Weights of a small mixture-of-experts language model, trained from scratch on English Wikipedia: 6 picks a token, a softmax router.
Below are experts of layer 10 (counted from 0) of a mixture-of-experts language model. Rows are named router (the router's row for the expert), gate (a neuron's input weights, with its number), up (a neuron's input weights, with its number), down (a neuron's output weights, with its number) and show model dimensions 0-191. Each number is 128 + 32 x the weight over its row's rms, rounded and kept within 0 to 255. Numbers have three digits each.
After each expert's rows: "comes before" lists some tokens at least twice as common just after its tokens as in all text; "mostly gets" lists some tokens that are sent to it at least half of the time. This comes from a sample of Wikipedia text that the model never trained on. Tokens count by the router's weight.

# expert 7
router:131189118087129153118150129139200140131104101114173157159094133170172085149136106141117055153127138153121144164181167142104121111181144104134157121174149051102079134127100108094145172173119158113088170132139156139154146117187115131095113106111119139131156098212137118129113149137114158108064154162134141145144138110158112147128096172185145074102105155153152046056128182135156151126165162150140036123119186180070095129149163133128155124132135116127131152109117139133092068145086119134045119103156044168132149109093139174138123118120134094201133124089111099140080153141062089154
gate0:164147137118138186147131101184129094148164089103137104163078104069113151101119069100137161124113116124147129162185115125124147176120214126114090171167190185163070087179112148144150161070067118115120091162097077135071122104119114163106098139075165152095160168088118135068083196155125104196136130109104206144180142108103200078128143143102101134141119141156126126186153131147101111122127123132141153128129123131173148128104061164141044118161110145082100156155124091159102098097104128163132111089154103124060105124091136176157108124147160117134175102157121132091159170118135101128
up0:103182144153029118112184119185175161154145151128155086135169134123103108121125126159139144159137136170100095152096087139094107104072108118143112072162125138177148123151106085096181106223083164124153180153140126113150123138101127049114077129107145162119167120074083129127142144119160149127184115124140098117135158083186160145128140137131115200135067155105125146149158071132113123142177154122182101134111080161107168142110171147117171088073133105167065152122145165101086140148167105140165135101122082126135126125121190125148076106098094131131132090093089112058050141156152092084
down0:127126176167147098088170165133125088133149136201081056089059138136105187167104144092108105145145136140115106113137150104146118091072045117040140108133125066103171140139114164108104117157079101118131131105113122146125102146150093090166107105136111154133038114110120150161118095127076137106133151117116077105118127112155136118163059122134150143108084169135115141108114081032140160116126147121161097105135101069112139109160157134124175086110070075141157078155102100146125112090160168118114192076123211161138142155180146150114138061098106128149114158195137101097158126121142127165
comes before: "\n", "|", " |", "---|---|---|---|", "N", "S"
mostly gets: " P", " S", " (", " L", "---|---|---|---|", " K"

# expert 14
router:124110155177110103123131098108141100124133131110124199143130082122143127127107131113156118115091101159101045164118101106132122180152116120107108129113159126140137149104174115100093118142181108092066166067142172070136140141112085103113144104096103177139203151177146125127108103138144158150069079115163166059105142160161087082101134148197112107159148126108128141116159143141098178211105101141114065192162173101163086104073171111182047153089167136114103127140086149109095157115116112149081104147172143107183122185120131067148137118138162105192116076109097081098133158140182108140
gate0:155070136113115152168152148116175172137116106163084125154147201119140152066125171214181128123117108136151146163154113166117100159121102111136125108132155086047148108106143142104118082132069079171124124101096092165127131105172172160108131110110148076196112123092128170139079138089115111146072109118156128172178183156110123102124164148075105165117114133153146168134177073096150099144111098126109144161164103122128073160108078136150142181134150143133159164120180111092156123118052166138139163114041146124123128110131134089023083119117153123088085167162148081119067099118120130108
up0:142194117115113114097131119128113097159101125097145137185123096098148117171128122118084057104098137115078074091133130121059138129119074124127080044124139099152146140107164159108156105187138160153129153177161172113146100147102103129076124192092124134068145175113130131079090082146135138123153120094114098086147118141132157145213072110160213116145157220132179165102167144202187110135160134151108145103115117188141138107132165087150155097113106177141140145088144142124155089139115149122149142110127115127094122127122183174122119061077152112140129096124137151212109133116140051134
down0:132124156136122128094135143143034065139133125100141074106174129078131154131185138090104153159163126112163178210184087150128104069121143135073134127114165082181107145163111134136123120160151166064141107150121171105144136123156140151100146147125100078103149064088171104129130177156164170118073179134114151085183065111148135130101116171117085096147140101117164101141117069139144064166147115138056087158141133079105105113101121074145113155095159163127133147118123069183127138199110119177137128078163042115120088103102095116141178104123132125134165130169137098088089126125126122087
comes before: "-", "\n", ":", "=", ")", " –"
mostly gets: " ==", " ===", " MF", "′", "---|---|---|---|", "\n"

# expert 1
router:100120062155112139126134147141106078111137106177128087171162087198060130138164180055169187114122113082155164081093116123111117142077151168139128065113112161137138153150152157154190119143074161097078123145121094231134154139135154108119141090117131147131097142100134145082149023100126167184158172076089154148101140128066190163096148131112118200121087097165113132141123170121137121168128085118120089079119164117122119101148126110147068157097129160174115105156123105156159127124095145124137094122158138106155174199138094135176127111133136149145107060150118133134148098082123147103
gate0:129123080073179122120147120143096122076174074190163091067102144123151207128067136116172033104148107111156124127112067145074089086143151113165110138103163195171118139107124119159148166164166167138156164135102116182113084156120072147140107148106130136058168128091137113126133136163102148086124129198128096084099128083113139119138115115161106091137155124098177097110108176185105165148090122111109119152154078118137098175147135139081135161098174081084099160134146143121129150099039097113089097159101124097140157135164171123086090092119045149154134143147121099162112112091116123145
up0:162095125186116096104083115111118105117110130124133136071123088139169060152120098153140175140151131096113112124103141178145129098141148124128134145121068155128129088133126164138077131150091146190138207169167162187134137098138128140116144161162102083185189073128147093135189137131134120095110171148109109183143183129092133172143096202165119147148080080148167082191123159150108164124108125092098078119140109171178152099157139109105167167130134131140152156079077160160119107124157104141110135099136140155110128090120056105175153073110139205138150229106094193161126102083134165129
down0:162100139101145112144097090163091144104151141072133174123137130129173130139174118078150177053163095048162133140157096163132047180112103137110141113047108123168139134146138120171170084186095105087197145116198131071190185101087133068118112088166203051059111129080133134127105144138142095088092132139151087135127155126151098134121152080135099196118112107114171099106128139098170170125100065142140147151126134177174135107118128124110100164086134072132127123144137137172141090091121127081102139120128170112119169114112166105147116117112080094147153134135094142094160112123160097144
comes before: " a", " the", " by", " in", " to", " on"
mostly gets: " been", " became", " was", " played", " made", " is"

# expert 5
router:091140201121169086122023117129076061074091094123071076129140113091161138140077117122145174114181103125136059132131145077162154115093137126161144221095136161162113162151110109096074090147096135083199095095078119098076114119120167125159140127094123137115104112132123155131157135143127153126041064127135109093141131136104182099140178088139121104167150135095107192086111085145099095099119105107155159135133148127122178091121116092130103141170117168138126161155130116121063184169176134086192144128122166117134119163120127137090095101124131144113142075137111092193131151156141112119
gate0:097129079115108118090080144092170116209127096094089157107086115114177116174132136145143157074131085095143136105130124136103176103120146153114075122127132115137107149043128171101194153102128134122194156088099140065133074136192164101138165105135187145103173135173106110078136156180098123158107196168140113116141074082048090133082126135157138160091171120159072154151159150116146168024137181105127075184141123150133148104156096156116143113108195145166122106157123133093155126164153101154113139096100141056112086099124173118157119153097119142135139138140107153142142153147119155155
up0:120116123137138154090128144123074124161111132168094166151120117124135154202077109136139185159060133138184095115160147102086105164091081177135178118163144153136162049156138145096081092169085100121167130113122149141132135108152152163060167157138211125157111100127146077105151129119158147125142132165117133141141139135148098038108180096085145132136138189175138132162113096196130072127143109094143181139130101194037120152088101141120131167177116115136151127114115124119172085138165122134112100118195158121104167057171081144140105076082136156095128161170097078102115146129096158141
down0:118116105085097172087108085110134134143113135131186109190135121164154122155079145093164157132114148106112091088097128077118131122099091155137124112130141200124132163127131067087149095148114110103113082102099063110156066133092141111093138161108174090120133143101124107061111115153133119080113152143090150120160085138142126085078168169097141121140119105179107140137108112133123174123136044166098057135070097133084093096105142093057107151109122112171133140100153105153138123118186140133084158098120096090065137067204122184124123083123132057138135203133106047074141113111091103082
comes before: ",", " of", "s", ".", " and", " in"
mostly gets: " School", " government", "ation", " system", " music", "ism"

# expert 12
router:088122104108121175135127142121092120116168121148197109144154097196033102131117145099113137088093138103161127157136146188141087109137113086122164007137074146096180133069177132126199153118108114131130141148127117139091140150101118146114157147112151085120106162043156113091102077138082118132171174107100137135167111153085114125130104157067116143043111103146137071175205147151140091064059149128071129124123140117104146080151104160140160145166124104081151160109143139121178071132094133127145126148147131158107128110157087102126132125111145145136111155119094127121111056095063129149
gate0:088076137123114097123067136102190136132126134112087143126132144094183141142120142119083068108177106131127118154158092091113193097094062175151123150154159130148089141164103097088131156123147124170150139144156107108099138137106162183102050137127108120114157150141115138137138073131132175158167122124187147067127048135116195153112143110100128125141211060090112055126077120186174132124051127151125111159150161130138163120110092081141154067182127161136058138130114154148114176149137113132145081112137119079134125104144135121092170081113090131160192162135048184141155139156109134117
up0:147069082115154119111085151118083096131153148177115156129125092092127117212086122185112149104202134151184121118134156070112133155115164183126099143060149112077149109206032123136149112136155095188147136149122147064097115079131072140155046125129122130112162131140172114098118179141142089163060169134081127096172109092131108113143127144112192116102093103174140166142142089126082098106131079100153133140138141135151127135095098118145143124140173169157131171150100140115121109221126080137135176096142141115201142155120147142112119112115110114109112113131098113114066138128062113078
down0:131101075087133108121146143079167087063069087127114087154111091128151131122111119102199142191103153194118142176110126218104124104088094099108108125104149138145065135084099150146162119153132162148090119102089076136093108167134148098141139141091068075132132145158114129151144173153185057131102129149131147046177131174098128109162160135147136119170096099165092146107122116192112149187101077143111195103078098133072128158167048170140118143197129138140189151126139142130124113139122068156116151141121084127133114114142136135126095149098095105120144092137115175147116118151139196179
comes before: " the", " a", " his", " an", " its", " their"
mostly gets: " with", " in", " on", " at", " from", " of"

# expert 20
router:100114162139112080130127098075092123091138120113097140123130079089170143121120147142140117086208131101052083162196135119142205191101130173152154171127137107114108118142120100070047119091199104130170142096212124176115154117186142142114151140100112076146152129119157151110170099119202160154092083109160128107107110144152120141104127139142145137176133106059171127128109145179110156174167137137144102112167130179131182162098148121172081121120172097125098087135099151135165097127139169107094130108144053119126102197094111214141156112146119134087110126181131117106148133127173161114
gate0:160138112158146120102143093122065086109124138148117170102144078148106108145155072113156126091125126139122128092163198084135196165147163118105084167093149149096108143132111151099091185117155105144115140109100183097098089116091068108170065140128182133171116123092080127120144149117130174142146126138140153138161136149100142117121145091141153119171083134125154125136132137150181124129123163091156077165087133098109169120125077149179112172117147176081130118171070073101178070155152109162179085143139187114214155184141142187144136124139177162151225110148140142124101131204178142078
up0:103151097119154130083114110183119115111118149122096146114114159156116147125149131134175165120143100137114079153157142153145140208055123120090106150146161112124115166075179149133104124031143144108111135097085134130102112086125120149107127120141117170190093121127136081074101095145136157164145094068145156090105145160146147178104151106110140159112169115169136157112154152111184148125142108081142091115095187120114099222125126138131060153114079146035191071110063146156133100094089100156137159100124132139132128156095091157142158174067096184152110060129120135110138043143119163076
down0:149117155139108140145115106155146187179130098074164106115093166150076109180097141081121115159022160141126153135117160145069117102120166098085128071128135068146131151117139158138182169148153121110098143108136140153107103129136089119206143118124120147123070142111108135175169140132090141154138134155104097108119124149104125127139161118116130106153110144141132175155127133170137161080210094173054047106107189099122087118159109115131116192181140185149119139073119223185168090138134067128100122075154170165113128142150122188144118163121164179147190110094151108092149114137100105106
comes before: " |", ",", ";", ")", " (", " –"
mostly gets: "00", " USA", " 2003", " California", " Australia", " England"

# expert 13
router:097163157125111174139095107130145153086053145106126160156109077112180164107099123135116109104098180161127077128087125098093124091150139091101145126104112155146158063085113147156182133141149158097157110100181146109156180103072110117141143102094138092063112103158149096145152190168158115121045127159103113103118098109124089107066136126137179155144099182113106107159120126120110095136117126164110066154088119101174165078094089129125089167108093068123128079172164097051115200162076095154120118183171117096151117169079158148180135106155104112112190191098128119145093130114142093116
gate0:136118078125160144110153137106100135176101099163146158116144148125121184102123110104137179105131145189147110126159123083073155185125112130128144190126042127094100083132199099126139169192095140128077117079157175096150119107104199063103135129148113153102135191084107100087126164138084132172140090095129140130163088148111094148148116183122058097112083167112094175136120124120153123095077068150170158123150141156156115122099095141140145078138076059163206085136081147128197118148143192165070140161181153147093144142107142119112170147157115145092095127093133087133153137125113134105
up0:147123164086124068137156041122098146163083068122100099114152096098133153094086114185151164180152113082114100117115148116138096124128100141051118109118126128176086086112135158106185100105163088161178122175074093149150136097148122137115111126167136097134118147156131131123156108106161168069095136076171168144103121073113101085129135064111158123112151084095165170156144108133132155083172154102176119205070140119126102038142152141164119091197103103144152138100167117151099180105153089108080099121077114167104146085154109070143132161083132139092103137168088099102083143150097150103
down0:168120057133133081090114145095104084136139097135107083103103157176100161095117105135132154120106120064132073159152132066100167137144099147110161120125136110157139112136169112188139112141121165169081097178094156172104107116147108171153107140079165143084111171086127111158179186140125126025157127128100107134150120136115166131130093070111099147123084098104139153098124176121140107113159083110111137078126156153139098149110111131148138149105186064168120197172202147095079150154134094108210081140080083081129175076123156201153148171127141139131089111119114125118118146057096137171
comes before: "|", "==", "\n", "===", "The", "-"
mostly gets: "\n", " ==", "---|---|---|---|", " U", " Location", " %"

# expert 9
router:139122082112156121143147124158144152196177185168136102108077150151086119183182149119137168081075090108152137118095144202125088130167135097098132107147096137107180028072154097152194144101087144170113135167131117074130086142124135031125099134136203142173098100074121111079113117114117102123190185112108140135166107148101147167136124087077149129134115122206105155164205108106161138048093124125124121145191125131127138134140126133106174098139127129119125135119122116142119107105112116152127164112117156111124155119149107093112144130120140141142145192103149169100146019096121100126
gate0:119101127116096149123149154093081128114146126122168169126191080068108103146173089128151105146179181170172096163119110097201121114099088156123148115140162146156117128104103130133102117110141153165237131116083106102130132114152170118134180144102089101048169153127119130167118113130154118081110149161142159125139191081115158105151121126094121170137062182167120124122111099122109173146060158104141175118148078090103091077097132117161149136098109177159181124179171160161120079125132174117134176177174103064127099144144153118156061163091109162169082080166096095078149122113097142138
up0:156135142134107157074153120082139138124182116054181099143195105149124132079108142074146126081151154102149138153103173076195109076094163104117128109138137177106152198171109189157145145119120162164080128132086144124178141093084096119096141138104134141146168095128117164121140093137114043161097139160055125102114101108166079122133103109176130119170105150173166097144089084102092186126134141118122128068078093173085167084168136144161167147163085114110137103139138142164120176104087068135116146122141149119112113156140156163171161125124161081091158172080169180133115176124154154068
down0:130149104175138116122137158091143113165107114132126099211143154103115117200140138165092178129102133162088117071117121136153143151132153133097129106149091112177087049172152147168139110102136166119074179118139131110094144083068158143150093043161135149160153111151106118115076165177165130157182161125157055152152127097089134086135084100116139137121103108146155100105113156143164153164166128116083120142135109165174153097117169176122144143148175129154066098130123159104124138150185097089101178097087076108128114136101066137128050068087062133200144107085107111155119145139179180124
comes before: " the", " The", " a", " he", " \"", " it"
mostly gets: " when", " where", " their", " its", " including", " his"

# expert 22
router:133115111102166100169126115134103133188139087138103077109147128074153118105065085134107180128166141153132100097096159001124130119122115146160140180106179139117107133155092158162087137156133087108179109154126133098077085124106129115163131157165163116126138160104087137135185153117131121062000095121112127126125115086130176083177145149140096113142142143091124193131156082141093133106149118116183189173169081094131145152158163107119143159114081115175163161123093121149066182085159150101151129138100146112102139107137141117108131125112127113131128166134159124152118132124178122126
gate0:156116143133126123137134059188167169128131180141173138098111138121099122073064162117141100100183162141069160152121187157089122164129048171116130126092079133142170126114176071132157124108101060141108107094147131105096153169098110133125109106154109138083142078093204147102105130107134112193188161126154157068097127152131134110154205172106154154145187114145112089110144153139145140144069137145129125142142108151129122134141150079098130102146177099055105139144171074149193175178142126094078158082143145155098101137156114120135084121140143101175161115185109148133136123195108196101
up0:159137131174060109146089114123159155086199113085165158132113133132171120139110117112144144085163131082107140124116141142130039132139177123147187170116069138146152116147112162131098084128164095105151131117200107143153127161111107134096161115114143147131190109162109163142130081171117127203145105096089127076146165115166141132156135123156131166163148127173127121100111039129162103041123140133129115151112161158083129167218118106130209055171145154163130129143138113149190100113133197161112080118144182043130126176115127135138148120140124117198086141111135139126126108157075105121
down0:130219119151129076086113086149118124148183166099101098185103125136103118164156151165146098162098153093193154129144126111049156135106088129057118079078134109134109158138146130172138120127127113081109157130071169099114105131123124143146098126156082156080129104100167181116114191121094122075087182105200095106093090109101116190108151133144109175120161156173083167100116118128124156096085095099095146087173095149126092100108101165115114097172148142108143120103105122163102165172120191129088147104102199144084107120179170089095106159077095167165160111097174072122116130119119096098
comes before: " of", ",", "s", ".", " and", "'"
mostly gets: " government", " city", " company", " Court", " system", " Church"

# expert 18
router:137096117132185162163138141103096090115116171131135095141158140090058133143123121052126194100124105118134122123133138069130156094137116140153152145118087181151140084120094112145204167131060170118188138125164127117055149126084186119165116139153179124147107139053156103109137097134163087130102173068088102140132102106098133104130087123052131140115166146126132135189195132146143095093050155174119134137169108079170174077102103096133115120123110116068142130147142083163146124099141106132175134144107092179106125168165091122139117128095109162091193140149153173105166045154169123153
gate0:101103129074139126074166129091100141165130102089144133058117135077160096182170072091100115160144125121110146175154202176140100161107159147124134098108185082106108152177126105098128194079152123080118137135165114192107106079121151140162146089139119123105123113146138156145104124181132146088103153108160109166107133122076121071084168109168141199073122110132126106116142110111120088093114176152132160160120138137131132181141161088144198148158099144173172113064123092119115111111161162121151113185090208138159130208107119138088185116118133169173107144075139151079119093114173100177
up0:157126093116179178109093124130123137113117118090124125094091168083153131055118152102170133179124080099128128146098076070143183125126090122143071096164141137082160087145086195120178144194133160136102136141155144127147120202155108143141096139158128188110142105155077149104110130102166155160047113092185167183125134126120202180130108119109131121120116059134140169144062130125151139150115134144112070177155128093169107123206131155127106123102161094134095168153111147115101191123166162176174092154075158117075128085072097133138099097147108126110139128120119154104061158169109111094
down0:073073182091152180159132126096141059112100081194152158171112133160097125086105179100157194110108092105145175157123116099169177128135100118117130148130133159135050140132062173107107160115126118101121175126087166138141104127119133140092119149116089069133100086181109107152154143102105100079082115047143153187151130140092121163119112160161114119211160093137118146132143033112110096140068114112186054161117152166121101152140096096156140120107117175162126170096122116111139155170150129158131096118138100139157122130114072096134098147152151144111167115143087088107095122042116132157
comes before: " to", " in", " the", ".", " a", " of"
mostly gets: " it", " had", " been", " not", " has", " are"